config.toml
moe_layers = [0, 1, 2, 3, 4, 5, 6, 7, 8, 9, 10, 11, 12, 13, 14, 15]
normalize_top_k = true
head_dim = 128
vocab_size = 8240
norm = "layernorm"
qk_norm = false
tie_embeddings = true
optimizer = "adamw"
Below are experts of layer 2 (counted from 0) of a mixture-of-experts language model. Rows are named router (the router's row for the expert), up (a neuron's input weights, with its number) and show model dimensions 0-255. Each number is 500 + 50 x the weight over its row's rms, rounded and kept within 0 to 999. Numbers have three digits each.
After each expert's rows: a language model's description of what the expert responds to. This comes from a sample of Wikipedia text that the model never trained on.

# expert 23
router:523440495434515422527513495413545482488530529459467427592473588508487436455510586477460569554447531533464525423408508545525520580542542456518467530517520490497481594506528534460491411507578521487529568528577605494526483528474520531512491530533536500491593484486548437509523543511514485560480480443581436590485576502489506626459567504540540400541506457449452527464531438458476471619500627491474451336456392518528437513442488518603445431504512553546547543549492502480426552496528538496524469503503495401498468498460482530534480523456514397498556571548525509516568508527474485459571464454434505492598452474576437530374563488455459573433503441511446432526391526370468520537509512545528485460500383457498579508506446537534453461548430489513576520463586537596485429497512488
up0:507407490497486538507507432478479506627532498598445413479493551561527454508446523550503495553385561600521480498518441476480549588553468537480499457498524502417561564517507613484477525498462503541484526464526464442539515551473467493478473529517492487528569493506513519397424517449546509518565458423581482470509565467400491580521547443492447562575519454531522452429528503431574492483452491522420610476532633539614495501417565453458484539493485515512464465453516476556489544539425502500498441604441477457484447432546440511443572424458479446555443599458565444476528423563429623498461585530396507519469503538519536579484547535538506414494546486464526560477437508459480446495524408551493543493509454548461545572425528518391541457543460469477508463443457560425389549482469604
up1:502432462455520508502468529444548532445514486444423498467485581522504552422435480521579534411455456510480437468516493462431499506423506636377573517569551485501538409461535505432567452471571478485403563484469490469525464563563518494487535502484440573549576434501519496461478450500547479578515495475514570447429579500373483511448511561475498558448662493410511676469457606417462411527473479529456497484470455466501550555468508468502482527388466489554526456508423500514465557539433481538460471453484556499544541449490470511574520482520574522621596503502426459475465412625495457480538476470480515539488514520488504500472535474423530542516449513502520517469436449456534477511551501503507575451516558487529522482524475484341564513445560542475503430492454559543445630494454473
up2:515537567456512523519476441478529501492496467384566478401502458462531381571540501534458575411511514527480488414476433538440458583487584483492489584459515539527511558545510476507479548574526481488427468600597611516457499409485481450524489553534519543554517452538545554483503518571426527479428487506476445498439547420487484578426444520584557472530473426527458551478448473494431493457562449497489648441523509581454485582461546519515485459433522492570419513466538515488464409483495512454620533525499548495450512503532521491525479499570500470527587496497500487490639570496371481564560609520528507531454485510559409535568463441438513589563356533465470424442499493476462515502502544456454559513546421476479574463448453459523576528437549466533460550542562481497433409550473528
It responds to: Person words and pronouns such as children, women, who, their, his, her, they, especially in census household and population sentences.

# expert 54
router:569425458465583494530528518568511444558498605460473432517490554444604553527559545450463453512470528471510608496474477441439531484471513458468492600522539507603406491532561510541463390486571597523521509449541517531508526495461484548461526498489467594573560579504577522491616493500514538466573510520490485540550460489502512485545521475495544497489468526449552594481502471497565354496468510510490441480556463495448474444436558462472449519515581492561600407504580403434559581498489475442494552494443501402433481415457461491531511492548477471473511519526463575514555515516421564339528420569496481412535555453534510618464451629500501548442492420525494482571470547423491397498558452573502445490501587494460497497499513451503477511486517405481576504469446544490424576528520461
up1:466535408418483559500523511552516476513555450473440487716526498518498506468541493481414551525414584560445571472429500479506484435557519554495482453450499537500459539512531534523516458481491549509489506582540505487608480512565433427556533481486491504463583501517448513545509514562440477446574562484520556587492481462588444417523513504505607585464469567477557562575486479417521509532484574506528490415555552497522394482468447551510517455466649433498570445496522425464503539483483467372505406505480420462491437473527475531506472450528370525470537588488465516407502491450488542495477540515495442452500484479492393546519483595509523494444652457455429519556467492457532447518551401597537448533486476531508564493546591456525441428492519485526517573463490531573441529466543503
up2:551492461467565568518516494492585542566505460456522443541548443505558527489498473530456582436412539534467521487530498418550523404516562527453477502436543451555444489501429543562445524481532467478467494431487532490578583605471622487466482514443426504535549489553502415579463524451485474470576524588565554510475530464523446497546466475561487522677529478532575543443517496461506557525465509537460514411505497540500447500509509513470526470506560502581580508510543562480485534473542415426464417526491508512495549456441450602491615414507550617558564481539506400540584558394485474363501455511416468495538386401554463483482487539469505441474573432471414481396497453457469551501553430550427499465471584523469528426528431403494526521560497454477508490488517517486464520557547548
up3:604457526386512507558500484520429442507483508455487427540506449471536460501525510380498513407555508456534590477448571425465527499463494503468449478468479501510430633500451521540575385399593557448537513592424465473599423465579476466471555438570447501538503489606488478470463513488637414576504503450509488484420531569407443557511494547442557513536532543490521515520453564526394423514513507593534504535582477449488473494519544547464485474515458501459479466574542446520386568535480464490521440500495506512434562461451494515560483460473445503532552503494465479558430410546505543475512423480572461461625485515599515408527508519511544516423612476445514482415543557485477570546529530535513456529522507565527503426459421479531515552474517483493555487494556478545355532441502520
It responds to: Word-start or stem pieces, often capitals C, V, M, S, and pieces like mission, ass, port, bank, in section headers, model names and technical text.

# expert 61
router:514501455487577503453554405477481414496523551516385422512472503498520525554567526476532457548445503441596472455477536517488539611469507454482534554586530493559517596571574528476443434569535490552531536528548527513484526587522509590502510486461404516545557570496584460482565536521493493498525465574569430586554515443497495518502474394470526475444466474436461494486513400491589431415554520572405514476521440557522514469458634491545357487424489406602482472565497459453499521633401567523529505456463524470492526493450499533505586470524474430560557499459505510461555479576446561516527596554451438475546528478461510472435461509572517537546423467460437542543540492442491486498562541508530563464495476537478525527407480415470511481398512423455569497473568578500487463555420431
up6:451451437421492528564613478497477423503518546505487477529597565431473548454497439521531340412489473456531539543500381534486537594429463528506492544528493578527437444475586554481449484512487436578432553427566517533507623482420488533509474431478486525520426581546548537615537487483508506532448446462508564552452543525536538493464528487512534435506586483517533482508456394440416515498470468565521476457458500550554456463455505524527454499369478502558525437509522546548480477487554617501445592519571464485500490480573516506500458513569540506568557458575512530456610445439493509521508500493465536484462462458478529472452449442467494520552434488554556474564482487469534439483529511419447483477475373445498427567541466387469456519478514459379542519496429471413551506630509587
up7:525464422468482430483415547518435525450461530528475537474555497519528527485501550495488477565501575605437507562479556540439527589534489571546476550554487618581501562505477524447544522493475542512525484462506515553443471481520428561504476434581535554447566490487555551500467585488539432609454526421428359435449490515481533507439473585489469565502533582535406495475359526481517438449564503415458471541580505468488467568468509559529473548461507536473501573461464469434390478445515560469463547488376441479515426566443553427460372539523482540476471518522443487476562450571491511486481477502504457495661525525572517574476427480483495498522543504514572538573571477459497523435539479419491502471481533538528471479471488528618442572439538580516367574461468452480501519554436506
up8:519471561498556501583522434563500514485492474495481513514433531448485545551448439472527418409457503478605482489439448483478547569460483485443474470598539546510450548473598565474541496580499505393475554538609439495439530424555557486461584430466395495477469511452444453429534563535417479491491549493519455463507488511464484542552501509419596503493576515483509523466407536417447523520416526529528494501529439414597541469426557457511452545481515510542454494529535514478499507543428583533518548521550497479478512488599478586465602505541440502513562577450414504532517521576443614492515478476487562483474585509506514519521475466486461558470360470534518433513525530473586521597516504461537548461491503484512568470489481517313421587447558516605532393566447532515518495605540560
It responds to: Capital first letters of surnames and list items after line breaks, pipes or colons in football pages, such as B, Ch, G.

# expert 5
router:535416519507508474426545498509496440484563512532481441475499489452556493469491575437531497531459544416509520474365526527526578489499482529480495543545459505546512558597473424549475412539501533481556554446610535559500482561472585502501590631496469534531638518491527517455514546411531454525538417543528502514542442542507565584533585481461512493573483593425456567474493463498514445538468519435433386380501530499526496508485522511552451461522544463530480531510530523426470527565505553469538446480402406399540471530456471525540591481545522472482521499517453638515531463490487569384565553479446432420524464392503550464361551524456491515474486474459411439506501537353548500564534484492496487453529585523578564495508433509470450521521452498527539440511472524616515517540476561
up2:506415522453480488519496470526508476460513505522479483453473479490502485459491445534573604393503515442459456435499471491477501422613496546465588533490507510603457423531542453550459601487555520539524568512633490584396470523427429496507495513554448546479527544400499531420509622469589452558562457493501514494510476553459526525458547470555537405502536521404535580474483574438505493502502554576426441376477458539430586489414523526518445501500532507549485536473531492449564440545494588474450536548470505513454537530442507418504498552563500524463451493424535479387599460523576522470521568489535492470493572498578542581472572498396611477547413493505477492532480433420571467529531427514446517532471436482524494498464420431404495552425531539447467468597540557480420488497506582
up3:587562503490546508458522520486498436529481521495524420525573449488411448355574444452443462488471489617448581405423576517476455511445508541441511560443576547632449501550508513403553486453580580485441482505552588496451384526429485559573536451555523558512529455567503455546534557510460520522515506544515426564476495518473530479476434638556438531503495482521363429586510475523368501542530506462483517497523513537477481533596529556492458524524468604458468507539385481499471494529515510463566441496481530459482529588511533574543493490505449472568543514499476441526560500469526474462506412494465428582547506487635439476434497455456565549611540505485483548512476517460522540508507457437451441543535471473533538449508513460517457571449520539458457568546581452470464608512533477
up4:539482514478483438501453487561458469496523458524446472502469508464462464556478417397515535515499487553568483529434507524503516538512552511463461490373507461538478497481533532492485411501472617558477441514611534560539597520450540532597490435479393514501518532514492385627496548481569548431501497494521471493526499519521485444459455512501450476494503556564467621505540534534506500524536489491504502489588512523539575501476590569466474507562519555579580522567528395407454556490541485496498448500529477488430529331593485516522483497478523539514516558523395439538515475383494567444585454491541478467498588493462488404449478577438399407461556482584545447401554528442547541588564450571478527531477552539477522468589485466438431432432587512524550558545540497541538591493528421
It responds to: Word-initial pieces and prefixes such as un, dis, pro, em, plus in, not, month names and opening quotes, e.g. product, Islamic, literature.

# expert 56
router:547427455430543477591549544421497481508548523477523369493479525559559438490509458478506523507481529476543462403488508498511513606442504453467471479483571556531493511600454523403474428529505505534525580510570568544540466545405486632452532479465455504622578545485578486482491553481525489518569450481609512550522424490457531656495546434516470491471545525442502524481506445536507447527545576518415494464439473554568506499458523508456384469431517562534517542495526530411482523596513585464483452516511474433482482429456520503562520469489446412504581494567516548482539416474395583468522500596390425456583535472454552494360520508512607571528476445543454497475494559407462490506579481484543572419557445556562486504511505454507488477519459398468527461522477551493526462488518516
up6:519500506555549497470444528482580456479572536509542425453451453517526509502501508492573449476420495487554484509482536524393532438438474629451509548479435500562460435465466412507566505487518480451464514463541538536500503538511570615589489494550500605545568417516531600439496641403538518456535467549475520567441496491431554532508542468452442563512496495399466556554590445435446453531515467424476499527452486477564528502522457460477464485434466510522529551482545388415599614548433535458540484439420479447499481498435526582566537501477436455450589501632495475461485398525465525473527594486491492361503520557538508511461448535496497494490459523518437566488561515474430602548494562472485489445483590452501442415490526528524390429550575439439515570517505546535520516509493459
up7:550451416485542495452489464453556524521480463552475428546605555513491526529515575528525503337435536484478488447423396475532545529470571561447452569532522476557445437480422464457438478512546513527489447505510598505392432528442485479439550514549556509541629496467489533562553521480577480546512483560520570483463575584407490493422499492580479512480578484525530578464483479467501465529569464575513477483498513547515566537530562465486528576465483529525430475523479512487393501450514506498548459567469495463511456543488489657550495435543436507426643450558495511549481470509436421457507524486481553479441416409492500454567641535563472499504457497526456502516467470453517522533425552524494461475550468563515472472505440611359412512494540530508457575588491464517452536457533612
up8:417481510400516438514440505588553570476608511523552399484500551481472536462489494545469449485513503430514483473497478502529546509499501437534496519445524446549464480549529457472478503510470458592404471479523508600473494498438536558462521511448568484459445567495473514514523563332464498471502407487541502607489428601384549586451525457583515403472531577488530524342500454499488466461534468525522432467460398494472513488478570430409442495470478502603503475495608444509551471515559655562499525521466505512414545510457534528660562507510507596417469478512521477520453514459525529465508532528437407518545445523503487483439573529534451493519473554527497518542422574481599525510524552463584413480527489544509497556502478453440543563451507505494439449437459495526531482458441599
It responds to: Role and name words in athlete biographies: player, footballer, leader, (born, first names like Tom, Albert, plus score dashes.

# expert 28
router:503405438430529528516576468478511392509528490454536432494525602408538526449588516426461464497514529494486523429421538454471561551440588451496499518564542491502395531511531511454542438532557592486488581461464602558440471489492586584479464506519513584560526529472570544461479549438560476516522521537525470586559527533494510578548516383452511481571486465377535586568504525479586471550483492531393493518566511549533536415534535505558431426428515394469533472566468459453447561587475551487603541499425480473427511503499518475623537490530471481488489542597504540466482457524475533494518552556425465502496512416564404487520552548519493460486487528532388465496510530399458464497484461498406482419483576515493583505444470448482523435506496382563538502477506610523512556491540460
up1:469434465459474609496616497523474427551504489481492544536537550469501517549556489427574479557638470512485433496452490534565548568498529537485485604496577487472390429468519549412528541503481556471474549450482424530385557467500453546551583536444606596478521579496580542482479531455455535521429477488452507597572469489458575553448589419463508415578432476484519504603445524423532449497452498487513512493563527525517507501462542529509468489485525414448534523529459461476527456466516550505619544426449483386509442453623480521499532477508560529474364501557541536479492481503460446597499514456422499450542538537561448486445561522495420514598489517555450563592505476460406466546491454537447506454525494492486535530462487526481407445491455421455490488422410577572499487540485506
up2:472451436502543436484511558460512523524467522519492522331472473431507558430469589477555466479413449530480625441512430523553500526497500475518519526532533532507468525495563480487553556504587481545509523417531458505397446573527561619521383496501385456474577496476468495462454412493517527454557458460443534500519441637523594499594467476522466550542537478455468483559459523499535527493487510426527471457516466515476584315401467428552519448497496503468433595530511496531498545518476508536531515549481448506531427516443489484569553496479392488464607457582388535565496514520486530479571527553457491569437481425509524539573458459470511448368529545532590495493488485484534560454516464452477450494516541485542478494424549487497645444579517530589508574517459485458501506461520521
up3:509421441544472450532489564484483493534496488471459444468523553457500546452517487486492390505456495538492564451485462445431525472483488479467464546501481498498383482501559464459543506438545512532523537428532448433430453553525591600465415482506433515449517526519513487524461418482519457568564505495542526539526584525444511581606463419466421583563517478459478526488518468510616523482494487529440458481519484534474482227500541432543551422501514501442504585558545459560457534521432505474532547483436514481386511440532497483576484478488373525510595485587524586540493482536495622462540515505482500518507503353488504499483470549474535431384510569505529473577553476471456470546432514395404453493538623469517514527476452519477579470525491532519468582480475566476467482482528463
It responds to: Infobox labels like Scientific classification, Born:, Coordinates:, plus colons, digits and cell starts in lists and tables.